Below are experts of layer 4 (counted from 0) of a mixture-of-experts language model. Rows are named router (the router's row for the expert), gate (a neuron's input weights, with its number), up (a neuron's input weights, with its number), down (a neuron's output weights, with its number) and show model dimensions 0-255. Each number is 500 + 25 x the weight over its row's rms, rounded and kept within 0 to 999. Numbers have three digits each.
Before each expert's rows: a language model's description of what the expert responds to; "comes before" lists some tokens at least twice as common just after its tokens as in all text. This comes from a sample of Wikipedia text that the model never trained on. Tokens count by the router's weight.

# expert 6
Pipe separators, digits, times and dates inside sports schedules and results tables, e.g. 7:00 pm, ESPN3, W 24–32.
comes before: " ", "–", " |", "3", "4", "|"
router:516495537497478489500453506488468519582480506493481459495475446531476505490503511508443521526498511495482494501551502495472496518495506483522541510527475532467471514524503530498496529494533498541565495503519503497504528503479483511521520476504477486492500499476531507476555529474531499513495511494513480543497495489460514521496477453519449487514503490495479454471509499515462499508510485503490473516515474509498532530537517491510510485502483476483502479500470504523491548480489548463546504521471480517532449533497556495543471498482473492556479532483454527496494478508491502513501513523477524464602509510496534492520515535516504539518454519469525482487469537527462530488499481482478539465503464456526518514517509531503542517469512522505524502506512486486511517507469498
gate3:529517513548489499482520526485526490462526524503524470475508521448512523530481524511493450513503495476500517526481489467473541502514529510505467488503500532481529484463547441476542496552494486525516482529489496497459547518505501519521572508488482537521537488441504518496485499521514528508499522507502494499492506492457500508524487506502474519482483518488499503463503506496487487484478471518543482472513517548463477523477479509491473491472529509510529503500475538480511513465466506467455498500504486460525474527520476457510502518441479508523470466515465493509508478494529478482474480490496568505566474509488467471464503468501485505530526464477542500509500511519495479457518502523482467466463563484479507484535480501507520542477512468523497499481483491546504496442548489
up3:534479454506490525460487477470514486509512486536530466518525475484529508481512467492489495526473497524472490555468480456531520513501455510460489498533519499507449471492518495485468548489526480473495472538467519503471515497479497475484505496518534466483479539515520502516554504524480515513545537489512514491487526532520510449478477489494525510530449486498490534519444487513513508453505470477507574525505525496481464533481512484505471497500465474514492459508521480490540507491501536485557473516503511485488510476506488506483518534471462497461533447501489488506547487532462531524488514505515461521491491511496505473479519510537496499508505524528517549541540511481508500509497476546542488479504475501517517461484512494504489501505489471524503474538560542464507460447507481
down3:508491487473453489497527501487480502557495516535485508475466518479542542472525520521512500486505505491484475554497514477524490517485541512543478527464497480487484525501497529469491511518493543498514502522500521517526522488510512463492489528507530500518464521504532527520519508467512527490464513512558462490509507495517485493549548499497484513507486526523509551515464531482514547457517518458578494530490515518494551468519520498476500498499468496516529521484570474489518508477527531537492449469494511487497490449506495518525527463467487529521530466486495502496498465518488496442498528494502490512495465505454503477476525481447491513455512570501522521447477508521499522473492487493465480443483504548486522462508514482497533501507489505469500493520541525510475499522513525

# expert 23
Past and present verb forms and their suffixes in narrative text, such as won, began, died, dissipating, loses, blocked.
comes before: " the", " to", " a", " in", " that", " on"
router:530506501492509505502496516529517504515491480518525464467500514485498518498509543507472505489482500497486509496516505473450549492504504493511537488489474531477519486547533478455516535486497518545516523526505502463501532462462481474538518497521464497533496503488478488472537498471497489508500468489528485497450471496485498549488463489490503461467531532504522470470520540547471513466485506519472516483514456500555517522526489512475494523494534499473478479506537472514489534470536545487515505488457494513502490545463533490547537436485508489522489546478487509476511476517529500467529509510482504455523505510459519481527510531526492540536477487484524459486523536508423489485483497493495523522508489470492504512495464508505593487455496536518518504515501502466524470456472488
gate1:515520476469497502518489495501517487487532505456519470494509462525513510482514503499520523523491548493511538536481527529553534520495520463504484553507476488495480496523507496495538518540503504476502486450499467508457507535467488518502489498472522483461498479491520527553501514502552503466520517510541531529493484447488533466459496502533502482499486500517487478547523488499500518532481498515503467496468483537561517491485494473509537464501526423502549535516534529504461519483508545492472497494500504521514464483536501509501532504456453461493482485505500496511499458530512557503504518470491513499514543529521513528454488515469462469524499521529510521493538498518495477514484517527511485527470462500538551523536493475480513524450533470500512531474519476522542500474515474
up1:463520513529491510501480515527511462497491459568519528497489507489498508477527530483518485558437475504499523517522481488505506471488494503502513474478488512483529452536499497484521521530494511510502516518481503477496479542452446479527493513496502502532513472446501497486500541488495504502505504528526549492481484501498456535451454512485530468475506504548498459508510514528527475532479477468478492519510487538493471506521541517501519495477473480481503531508509514493512562524536536495526532531493502501476510487502552473491521510496468488488510441534479454465490494487492471524483535518454525503533491533542522476529493505562470516530545515470495470477496500529515529496491456517540549456459478499549528490493443502487499499503530496503513509466474535514514478490515502
down1:499501467466486535483531486488496476553495493507538520523485504518526440468549506455532491553472541487529523496497490539522526486488498448495538497500514510497478503544511527513530500499499501516472456512469461501544490537512469511538468511546504526528494406494503496493493538482509517469506498498524511502510501511515521510522492481494526470515517554519450499455519498529503437512517457498505489521509515472503505499504522522471500486510476471539503529540495497493531552529522512523494499524476502453512495497506489463496477502510455473484519482517501480517545493506518488547523553483517482538546492542503506516490500481548475546495485520469506498449521493466481510457474475459495491490472505483527502481544474517491517478521499506477467508543483514506520520511521532

# expert 5
Digits of years and numbers, time-span nouns like years, days, century, and section-heading words such as Description and history.
comes before: "0", " of", "==", "9", " ==", "8"
router:528459507488502499474435525524486537512533515512497492461511474499480494474474523523467485478537502507463538513492513492502519466501540495522506498502518530516521465525453502450518528478535532525527498535475496471523525473478468479515526457497489490519458478503537463484533500485498505513513479495517495473499477476505536492524484482521489511492479516475523506459475504501484535495504490508497489453503501510477494558526506506474519529495551525525524517543494512546472490460517551500514487491496474551486439500469513483562496492475508474501471528507500554478497457503555515470485471529480502520552481531492552475510494494486495532515480499442514469506479578485496523543469504502522520523479497443469523490501488527483528505483523511517488493530515517509501469505486457
gate0:540485472527494487501476512540492517459511518503526496465519487504497545515492529523463505473463457507483541527510477460511571516484489569477550485502490472499532527512505501477556521519527490504516498515481500499518519462470489455509495461463519500516496459466521504513518471552489537469483528529522523459492462536490462501496452505503481505517500487480522544446469505527444480457499516510464475477504479509507509506528569523473468509481508501498480499524467488498491489489497487499509493506521454527526489522499508482533481501472492479503520482470490529530522478534531495436498503483485508520524486512510516457516530483468504541513511483472507485502485498490478506514484485525537535515495556479494508533517502511480498531436525493505533499533521515502510500457444459
up0:477536542481525495548526504493536476510468459489473478545482522531529480486515488510529506504474486494545472497536515508495492542527487461491482490520459505476476524508482450591505528533477511542477486454481488467468491503511556512530473514495508491480508487522456476503506508487547515525509497479495491531521511505491506529485499493487489477463526512536460464510506493502479509512501513520538532492527513512496470483521446474497514479515484450483528480492512472477475513514558510474437528479505506456515522477499543529505506501515494557503516475522485511493519509481473525540518492515533495505488532440496499538479488476519501497491477526526471528500520511528473528474529501496482500505518520561520515511477517511502506473478429497474489524487487517511486525469564537
down0:500506485495513452514481508517482510459489488491487460541535487519488509540530491503508524531545463502488516490499468532501495481487485488481530503468461488498500497487545498499522537488484494450463551493505485463480556461522489498465492487482475483530545502479500504490468522490534506497515452505477478545522464510514503480487545481496459478502480516488504517500545526511510498509538509514494497510551531490487567466512533516503510522518498479461510510469521504533504462507515476503509473476504509506415471486500499459535536490498501472506481496520507507492419488465545545490521524516491480500423478477513508496542461495516533492516483499469499508541506511490472455526512520528487501513515514465534524539483482459536498539455497540517484479519509536520490519496509472

# expert 54
Pipes, numbers and position codes MF, DF, FW in league standings and squad tables, such as Colchester United | 46.
comes before: " ", " |", " MF", " DF", ";", " FW"
router:512524532527507512474462486540485549550494483492482463458485507518474502469493515510431506515537515494473466506510506451450509496502542499484483518466457529462491511519497487495490520485475521577538491542485505504495504473498500476526515486469488520484460493503527503506541485515515485516523465505506455523522516502483511515484472464509496484478501518490513491522523508494470486469485499497509509473525441536517499517506492480495509481479530485466475460503531501514483513473504520479530498519450495494491507525504530534560500492482500482537488534453487524460492485525535483472513500510531510499524494536437522461525471528530489557526459521510506433485514547493484514516486468490493477457533518441505515524524475480474524561485499529493495472504518503469496534495486471
gate5:491481501461505495472460489569476502505472542493528495464528473540486474513506535481471519499495460534504507545479523504513507496464472453512467476524534449509519448526474554484533507505498511529511514488499493504518496528482485516502546492519480461481505506523513468513563531510503539475507520493519537493483503468483540511542502480530506482478516524457502486486510489513494498461504507530503481509498501564521482530519474489503485480500494543469489511535524473483462526522523482513460498488449491481535451495469525529533486499518504527515479461493544522506506536515494538540570490530517486442500543480526482482475520531514474489501466484459536485473521496469482536492525484517497478541543467485497518497527487542464505482473499479489507485493515485520484478467512496
up5:475519507525506501549501510520507477480469523499530464474520482556491517451490511474484496491460521536507468531466503481502502502501477511482492499567509478437467452508514574487493508513510497517504499468505464481484526562444489550478485485541482457461473509472495446510463507523509517467465507542511526503515491507476499536543538532524455507487527490478483542507492483497533485487516511520466489512500544496541537534482482498489513484498503520499493501541496496440472490517554505498488541489455459466530499486514524500519508492512508487485472475491507556520528462508491519509505504478495476474488497504511531511520525507534511517510533458501477450497494479509482501485527513506468530519528504503484505523463505501542490495481488425471502491474520479518514497455512514
down5:495486513507501488509474495485518504490503482507485523518513479534481497492471486476519494481472484494545515502466497485467453504494532512516518497468471500472500511526518440473450522513494456488510520501503483491485514501509492509537501511481477517462523529541480487462468523497475479510496452463477464521508477574522468493477472494470497475511511496631509482519487521480504473531451492420543517472515503508500440488510522505537498462525506513504527510528516482570504462452481491487515513541523478466526548510457493487490538499496488514535490470481496510509533478483472469493484508513513517536484483481491502479468539506460513490477528479521501505479495428500491507497489527486515536520493488501519508475494484496498461501492519534498518512491507525474516494468520464

# expert 15
Nouns in sports biographies and infobox fields such as team, club, Football, League, FC, code, information, often before a colon or line break.
comes before: "\n", ")", ":", " career", " League", " /"
router:495485498508495498536448485513488535520495523537459443481485514525493508497479524503458515494514496495464505536484502465479520500537533516519475506507481530460484495513484472475480499463536496530534474535504490490469527481513463471542516464488510469516491491493519484491519486524552527544489529495488433524529490483516501524510474510528513469471458509518490487488530471516495514512524499472486524506524449522486514528490519469500524496518479510454474429485507533558477489456510519494554517516500494504485526479497517488517517488460465486520522524505489515514497500525501476449527513501505503498527474523449536500515513531493505532486472507504520476488477600503463484507466476509484511476525484484492482513511463512460574488487481513512525473508475509479503468494460438
gate1:490530464533479497531510496504518436484499467444474511488500512535505532453508496498478497491531522499499495511516493504492514507511539526510481522471526475465474537510496491509520508506529460491527507512478476497536506464524487496474548487486533475471479529487543454526495518526519502460542500535517460518491495496523481456464495481473538509489472498520482492483475471440504513436502544502468542530495471530497520507504493484518535492496458507491485461497497531489478527501490520471489497505520510501481522522476525487495486506500510502521529497484504475507462491526511526558548462465540486511503502480504526478502492512517480498492554500510480501450480502500510498454510446500442548504509465500465562492482455515511493479516527557473516448519457498515444545510499483
up1:516484517483536517503504531545476496493484527487512494502497483543500499476484495518523528480526478531504531475523519500527536491487499458510555504490508432500473477522501527439502507547506516505458506473512475504550491471502492517458523508485506470538497449465484498506477534495482479524469511449506518498508456523482499511506509496436523525502509503495517475507487527518486475511498488497486482527509524519517524493534512516503494546475523483501523538554490515496470517515536469535419483524484496476481500528460488554473552478506476497488498497509524476528537457505549505536501519465531491500498475515529468474415473497512478480490521487477516481533485471504498526485472507494479535491547498500484529539506501511555494543481489512495515499463517511515489528473549462
down1:525477509502476472580459446514502493494485487522460465469466513509503553532490495458477500496480529491489454493485464497478491512519485474513471525516461491478486526506490453540452510482495466506527503509497510486502502513488463492504476536522503510469514517459531492502488504502514452520485502481519482520527534489531521485469473484528539516476460538490524498531504430500512465508496515467470520499494531501514474480472463504505526487494439489473449493497529492561499446507540553494497482520471523529498482464515490473478519530456486539521544490457494462525527495526496485528535510469535490500480520507485528478515483525496505522532521514506488483488508436459516478499503493513482499472463471531553526481479477501506495470514513485518502523508470462469479494493499532

# expert 48
Encoding bytes before Chinese text, accented letters, and digits or mid-word fragments in dates and names: Nov 19, Carballés, LeConte.
comes before: "0", "9", "3", "4", "8", "7"
router:519478474507490462495464467528529522549470511496529479503512515483515549474468526533426497514520508499531502506526535469449499507535553500506515490480505521513480533524488495518471514503524520549533465517467483459488517482512495509535505484491461489489450507471506526504507495476512519490536482508508511483488522519489488497507491507491493486470474536505509498491539445489489486512490550468523485489520432526494474519527503501496471501487510503476544459463530502555509528483494511502516504515446508517463494519492521500549505470441514471498472485486498486505491467526526486501507508526528520456543498487477527487496487539511511528488478477464509516505525560537416508518483521473503523490488510468501488504526475497478536556452531529520499456485526520499519487527476478
gate1:498551558528486507537493479482462541494527497507518466476497504509481494509490438572483479505514499491485479500490516458475503484510553497492495494516480489517492506459535496473461527466502508484552489487479501510492485504542451498516511485586503470490510491463470513517486536479517514518527500539539542551469478522508519503536513471488558492507485492457532504504485485481531484501514510513458447532551496540497471497498479513536517483476475543488529516509505486514476489459496535496495524518492472560496505470502495503507550495508489492484537486503474523456461461500506479508482501501473548496500522529465538536474529517524534499502460520499472497495482497516478532486461479485502507493467495502499557506485464490510496507511525464463511467520516521499487517508474545
up1:515535484525488470444496522493499482540484512511461511511523453519489493514496560493535494500473520539475456522513502502523548519516523528519552492550523502503520511563500458520536519479519499488469471529507528520480461522482520509496461550518477486500485522512532507462495466512509513517460479506513493460479505479481514482509491481503471480520523525463501520498538475521498510510458484506524538507543510514496523506509468533464486483528488494495530499529488465468566435502490476494508493491501520462573496505508555471516519505518452530534505493502511548498505482535477477462486508507510527508493453489491484500546430493502487512497492479445502508491478492483526512488500441501551483516478535481473511512499510495493517506513488471476512524471544480515471527514489523
down1:556467475510508540479507516525502523480487508469473488558490491496482537485525555512456512526500480479479435458504520474514519519477486512465467510528536549478476522507470498504474526457483526487493529504467488522477510471509521510508498505503508517495461485455493528540502440476564495523524513513493507506489498535489504472510489514481496509509505511494595571521489466547487502531470498541482495521516522531491493498508513525495497493490526514492503491513499481482516484442509491490489548491483525481496545482450529501514501507507475486457504485489506479518444528514526502508495481519515509507478512479496542516475503524465516486480523510481440502460476467512479490472496495545502549532466532507507488501504433524476486501481505475495465516522488494490470453504464491

# expert 34
Characters in Chinese, Korean, Japanese and Thai names and syllables in romanized foreign names, plus colons, closing brackets and years in lists.
comes before: " ", "-", ")", "),", "–", ")."
router:525481515521499498510468487512501506514502541506550484484491489535487524496496507498384488471491528481512514497487481506480525510497551519519488517492491515482519484505453490498505513510495492487543492525492486458498528498486495459499542469487516482558500463495493517497559490477493450536499496510510499509520499522491524543521500481482481454506461536525534479503506494518492478524459506482472516445551466485549489523522535503475474532492520492493495436517475493512455530505499520461468459514467491501500478537483509515564496475484514487527481472506505526510481471511537505511556554518495514468532494555505510496540491518525498526487462482480500485485466540503455530506476483466495523513503516485487494491517471509492542506442494512493518506475481530457474507494477454
gate6:462543489490493493523510564517495497488493490478508511455471469533527484518507483537487504471500524484503479514489519485497509476470517505518522496501462511544497468514512480530498504486505516489516470530501494472484483518453490509500479499485541474495547501504538484516483533506530497481556476532515543551488532430482532471495515505508446510542538509483601513506557506478502483523474517538545511511497517500498492523508476491514494473499529470480474533480501478537456477498458481474454489482481504498534535503533509497517510513514527526466523513433537478526469467522520492464452522505489531494549526545517497494469474490528506527535495562492476510535525501460463463504523505508517519487500524498481511510472517504495517499455479490493490502523490485503477485489512523
up6:473455499456526532502505517513515505480510495523512483436502512529478560537542491483527541492524522471469489515542522499440491490479510518448490503489515523482492477473467461522474488468514458477484507513471532499499519511492493526529481541532523440507510419515534529497476483524509512517499495512498483462523477468459507500524501503500477454490480519511481500483499521476508519484499489490501484488447509522497495476510520519526536522545525476455511511527502486491440466492490506524544492506531485494504483485495502520518453467483495500492496488506519498439479529499487471541533477505491506534508453528515482496489493508489436502507490534512524544448478495483506557521507489491502501501461494516524499528510539472435500496533499491463489515501465538518551479519495530
down6:476536480501486477496498502499499471526488510476496473514514497563488430498494526483490517491513489506511520503495491520561472488489509514521498483469485538490493490466482438508517520502528498499539539546494511520492489500466518481517493489503522527541479465465492515530471501479464511498470508498508542522531510481494522445520474475484516463521497549521558467470516498572493507478482554496443493536531507531496535491489510531510475509492481515531523518459501480508494499510500466473499495508506522517483520549479471486499480476505519518523481519498501488520436515552517520502475478515476494526532517495505475536467558528515555502467532505489458539513489538477513508511499504524517517472502495489482482503530528514496531507503469547471514505491518490418456519444510503

# expert 55
Table cells in sports standings and election results, such as Pts, dashes, bullets, plus/minus signs, percentages and score digits.
comes before: " |", ";", "0", "|", "–", "+"
router:537551521516516478498451512501477528517495511521474495460483498496512498490462534513446528497516514474513491511505486505467521477489534503511502503516491517474487527501500520488485515494487517538534475531482483462500512490513466493539486463483469516503479498473467503467522514485529479560519487486497439499500509506508545525510471502495498493529485506481500467509534474518492460519469467490494504471464488514475493532494529503522489510512535496490490455510484459529458517474476538487524512498464491521491487495471506496543523501474475458511488541475487523475501499528501491481471508500507539496524482544416502501516501524486509549529482512473499418508509601495456518523453474454491515482513528459506522511489519523459553512516518534528472509502516504499495501480522438
gate3:485508534440520468457501531508498568484500471515493552513476488510480446482489480512538508523474505519512537512489513520506492505502465455520520517459495490486494464492457488476496494506528544519488534474511452471544502457516497458515506505450551524521545469546503459514523482502498459473525508466498506514512469528487462522480471450477518466492511486441537494524480511487474499548494501527500453507479493468503524534517522451493451509533566528523506507503502491511515500493521512498490481495487502508469481494490527561494507503480530487477485512480503501461487525533534548513485472531490517510513508513482500484487513501479496482519467494476522495537487509473504503512511485507485493488483493463509474459487529468476468530479502541571493499487495530470507455525480470
up3:466461481471553520478497465479556484507499469536470491467520499500471509550483518466470476489451501500492502492481547475523489526513504499492539471475524520530562512452533511442525529498515448473505521519520479476468519509474543454502490476504479491498480460495501516491520487508495519499492504482490497464492444515497478487505491536479450491458519486502499482519493445465549488484482512489488515493512514495490485576489554547468468493494428487522523509548491490487522467511489443498489488482486510461508534523489509496487535508481470495508508525505505507491468476511520500486500497469531486461484498470505473530514482479480510517489517529436525502486483488524466524473495517489503504428483467526493468485516455510506523507508504483514502508508498512469517517534523532
down3:536497514525470471474503498509503506522528520492496459498506500492530476411553506461514502527548471519556528479498526502497495472502518525488496505502507500502515531468505501510463523498484488494493497528465523479539462519508458497511539535532492478523527501510475524473485494511498510502549499525456512477476504524491509536505488467492554482562509503482489496502472516501505471534512525524492483506466482502514474506513496468501503546484512518447529508489473474450506477538490563479456508516476523475551547502507494529481548538550472489488530528521483542541492474491483470542507509474494503524509491511480533554473490514496506555522478509564537506498515530493525507481503492510524518518509512517532532533458501532521523520532485522484500525543492510532513484479474507

# expert 8
Digits, unit words and brackets in measurement conversions, coordinates and catalogue tables, such as ft (120 m), sq mi, km, MPC · JPL.
comes before: " |", ")", " (", "°", "″", "."
router:558491517509507480501478522475456533508480520500490459528502493490487508484493475473447471531519494458498508478508494494499522485494538538487505490517492547473499472510502484480494524485501505513561477532498483479504525495516483497508499453545474484516494471483511500491569472500501514508498493506495493474495506468475551505517471470512504494496492503525496508485496507546497476480477480504522498478507462492494492512515528501482516526501499501457494433489484521518458477507509572473516500511498461525500446490466549490568515471464489502534489515467503483523509449494486493467486505501471504501532484507485513459519504505488489547506443520465556479531515564510478529497486502484473512464546466418494518497510531505470588477494531524527532501528496514485498522489486482
gate2:514495527516491483533526517517509500495507517499478522515458468497508482470511514503517493526477466497470492509471539508509461501445512532514455517507457479480536497488471479521475458497510546511499492506454529503486503480493463517490498501507461518569514490505528489456542478548501505581520491505481449516454521496427503502535465463519524477519469495476525527528512542521492496489552480489461490502496516480510513454467506438463505534518527522466531509497506540473508539497469520497484439561472479509490500502458492489512509501472539527481501486462511542520512518501503515482493494546514484489514473509497525483483462479525526531516524460507490493479486480539474526524490490513514521468515510454501501524516514502475514508498529478540468534489496517491494529528529510
up2:497495504491470487482479512482527530549518499492487523479527482491534497486490504498533452500534538506549539485472498503483517459456512525469484516486508483498453515512514531461458493475519525540501518511470487499474510497469518475519525543484441520500482479489466476548538483492521520491481489494549469505496516542550495518458520521540474549491467487518508463533467501478473526519522477516545501491492525472565472530456503530552523498550510501503502515488525479497510498476479507536502533492476528452508488511508493523515494529493500555487497517486530479498485503492465524478476502522527488525523494503500459484524500468450467554498537525506515538502478478513523516554445503482476461504529463524520530512492491514514492481487479447479488506495512541519503510535472505
down2:510545520573476514513484511479490499447528530507476488449507497505487483559516545441479532499475506518519479484518513496483491457548516484459469492538527523519490503529514509528451551482506530485495477498477507503492523515475466535489518483469500532493533441538543496450469466511480482485501530525473494502520468485509521480485494499496565536511521505493540491505500519507474485525473506531544502495558519479472517494465520499505492505507533496482474491496521530479490447528544481495461490502447493489484478550475513501480502494547521508511534501539504479504435530453487480478486497514508464528504481462497500503499465491490530476535495439518498480494512516517475476489468516494527474478450523500489493468511480492510518497502496472512523497495463514492476480479465495

# expert 27
Pipe separators between cells in Wikipedia tables of results, votes or scores, plus Romance particles de, del, des, el and prefixes dis, un.
comes before: " ", "\n", " —", " Yes", " .", " –"
router:512496502486499485491466541518502524503496490500492472458479492528531506484461519489450487488501459502489503506498526495470515530509538489540502528505484529462527534507503486462521521508509517537543519503493499495486498480466459495530540489490495516508472462492524504487576507505528492519501479511521459513493472459506509513499487482526468487504527515449530475506527506512485491458492491509480482456495445519517542518507499523470531507468551482510529500519506485533454516494515516484505495482513462538497482461497496523580504479477515487525458492488496565475498474527538501493530542514514531428541480529469519480499499500513504517559460475495517474488476557463466516486494476443494507477513508443509506529524488499478521548491512543521537500497507532509503472487495462
gate4:519499512506490532445492503527492492516465505498501541517517462490502516510479485525522488497504576501500498530494513483535467497499500516532491528483480523477500489495534512484501510498523496494503499517575452459494502448522468528542503517523518535445514508506499500477522525500514492509507534494562482573472515480494476550483505545508507497459533539497475521486507520504486500483480522499508495463494498459449512470477501556487532451513438485470487491484486537443495493479476504490519458482522544510519482545506535480510443493510470485538522518497452523487481499504519489484462512515468491469510505491462527508532515549485517526462517529504504538497483516517493499508453522522455481514459475499508515545551508486478513500526503510461509498522488491459497504523483508
up4:520500496525467519476507476506479599507506504505502500514480487501501502484479490506506513504508486462508469495465465455437492456529492540496518467523453507448565504508501472506488500495488532482528520536507480504477534533515474528487521476495536562485496505434509497491530488472523534534494505520443510501499549504518505537493483497460487502504510483507544509537499487486499470461511529489545487514451503481561500526503503505525472493542504514470497525490475503470489502490522483496451484497489485502522499545513501518517504490533529529510487542479550487529485491533492536479491489489538503502501509507453464465500520550478495511527479508511510514537530498477511535476523485534540477489513561501484478504482454478467486503484502513472484527501477535513482536509521541
down4:501496498552517479477530501515485513518531546470482518499499491507485519545482464493493491496474534484484484530456504459476479526529489504525488479519515492490515538488555470462494523549538475526507457463546505523494466503481528519462488533545495503473497520483471483492444577497506509495503478521489477495465491515528465509446486471498546476497468481538518448531491485477471515484511475485553542461462518480502497469490516497516536490523535480462460502496521503503525519504489477521519498458509507488453537550486479531492538483551492494472486506497510510521517507500492486478487478479507486467450465508475454519504501494482499514499480499503502532487541487551512515521516517510504516521494460499498454525543536506513473475460467527554519482506485505518496523511509467

# expert 9
Single digits inside numbers, years, coordinates and table figures (1921, C.24), plus clause words like that, because, whether, never.
comes before: "5", "6", "4", "7", "8", "3"
router:501497530527510507474460462489469495523472509530508491507460465546483476483485498491443522490510523514498505477521505502483527524552499520500538482484491526495518503504521482497483531488496546560532536545508462487491557495499490481522498457488507475476474451463486489474533492486518482509521482480510483526501522489462509526512449478529484455476505497524548481476497548513490491470452532511512501504524466548536489533496506502485488475479540504517492498527515502509466484456483506517511522523474511518449505478446521545551500479475533458493454523517474539486511491500511509487493528504476513473523483493479517496563450541506468512502462481467517466498507589508455509505503499470495516493541524462503493499500500479495517514467508501515480485486511499489535481499483448
gate2:534453468518469502480517486511544480505511496486515528503499496539531499525475507525493495527509471503523551487494520515486507528526479521502493494580521469501514449529518511523482531487519519511529532532484522518503507509493493493507493495464481494495524480492489530486511475466482524509500479500538479495494515488508481477485512496552463455513484481514541492501489539520547509474507486533534457533477507487474495496501527531507571514484490500536475502423485509486486525527527473526474451526495498498508522482498566459546509534420467510508506496536495522485495513473550474491468550523490509473519504479511530521522492495479506487509513489531514513493481521477505494454476484469522506478529463509501491466516486502528483485472444557480478508462517464537473495558513478
up2:558489461492462486499503464525544469529509530477544516467498504535509530504520534504467506492515472514511542485484523540484537512508480513535484514593489489504520465551517514507481547502493507505531501504477494487463552472496499470534492507448529474506484483507499520455535447489499503511520507477542472516492540498503479482506509526547489470516496509506557494520499504518510504478503526539572482515476480509472511511497524528487559516493496506512495453464503505486496503513457498503472486498478525462494525501541509502562510535467458505525522527502507529470504510496535505478495550523534501478493512507490540528565513499498502510466545488539522498485506512494487489481485483488489502460492473502524498488498475520502477498476477511474507481498550434519477502539513501
down2:488443506480509506514548495474508487488519517443539527498536493532519543515509523513503493514490498488505543529499524512516526483486500498483487473536543480525538502519547528519506479502523491527517539521502494504506485498460491441456506466492442519492486482491422467499464487513472456492513503451504490488518499508491491470468496489522512476477470499478489477523524493500547535467519482447511464505476494509455498513444490544483559520502429493489462470443494537497506509530544474496481474527523501516500450516486504490513470524474461502526487540528512531513511514469506477565499534524496506510486553529487501538511503468527519496520496501531509477476495499524498473493459527490502467503495478490486484525510532448514495522492490532455517500490499481511494496478508512

# expert 56
Number words and leading digits of counts, such as two, three, other, than, another, every 30 minutes, every 12 months.
comes before: "0", "9", "5", "8", "3", "4"
router:511488487501511497483478533518498512523485484530481472444509462495527545524527524507493545502532499503507553493510538459488494490515525511524487465492512523528500474528506479491498505498531491546539553525486523481480484509499491480545485483509467539499465516497484514487575512465511537513495487483518479496460487481489499490497505456500480461490496486503513471488492478479477498504461484464521492449518482494518485513494499501481538485508519481486531470504530500533501502474482542523530501525503499556485484493524498491547520465463511470515488527496494518489506459469513499477516530515499547478559525508500554504528472538544496539508486509510512458484493585495483495506449476462467506494530458461489481532477467475503530521480494500539511467478502515442485451451500461
gate3:549477479473462529494492469511508460487534512503499523501497494494471504550478472516504503519458484506504492473483482511497480461493480498483508462478489478518499488528509510504493535517519506469509508515534507467484502507496519510516506488471501501527480511500507546516483510474482414517498522484475556488518450484527521489499473531517454477501500495522458507508508514540509469485463434493512503540497447520545530503503505482476515475490483482509463521537505555473498488548481520496509479525493442491498516489546457514530528476517493534493490497511537489528460517455503514543520527467490531583528479516509497465499489541503459550501495500498508498500476505533505530503529547428544488529528498497506535493468468478538518487498493522495482482521532493469531475505492533
up3:540511505492509461512496501476544475507468464479551494510477495525502496490482501443489491530489501508510470583527478485511510471466453509529502490471491555520469459534468519467521603499521481498487494500520480510494479519511467452523501456501488478498490477508482469511504509477502505486527532538487506507472488506530479479505508490513459507487504487493471530489493501511482517502501493486489486499526475538508497441536515510482551490545472488520494456512490504503535534503465515507479484499463476522453524473555506512522552485504520490499497500486504513473495534496479487523541506479477504532482442504500523466522545485519483519485543472482546521512530508522516535522491495532542463526488555491533493473498488491476504497500455484499488515515526542494510475470444496
down3:499532536508504512496528499507517447507496500497539469520472520527499466501510474536492495536489496486518483512511463500489524540482459501468534504540499523483533501523525477485495488479492543550520500488498502482519537515481489526476488495466548464477517448523589449477507493522490467515549517503437502518490470473477465538504463521496502520472512527506513483486487505524501511491494505501505478497505502521458487517511468497499505486453459489540536480460517458462479491558498520474509483464521432494482455487444447483511484502523529481525488495482548500516490455530508523493507466516521526482480479492501466499530495483491481459510526517515511521499520450485547539490454515479491482488461496516491509511506522510498524474484509526496451490524499524520531545481513520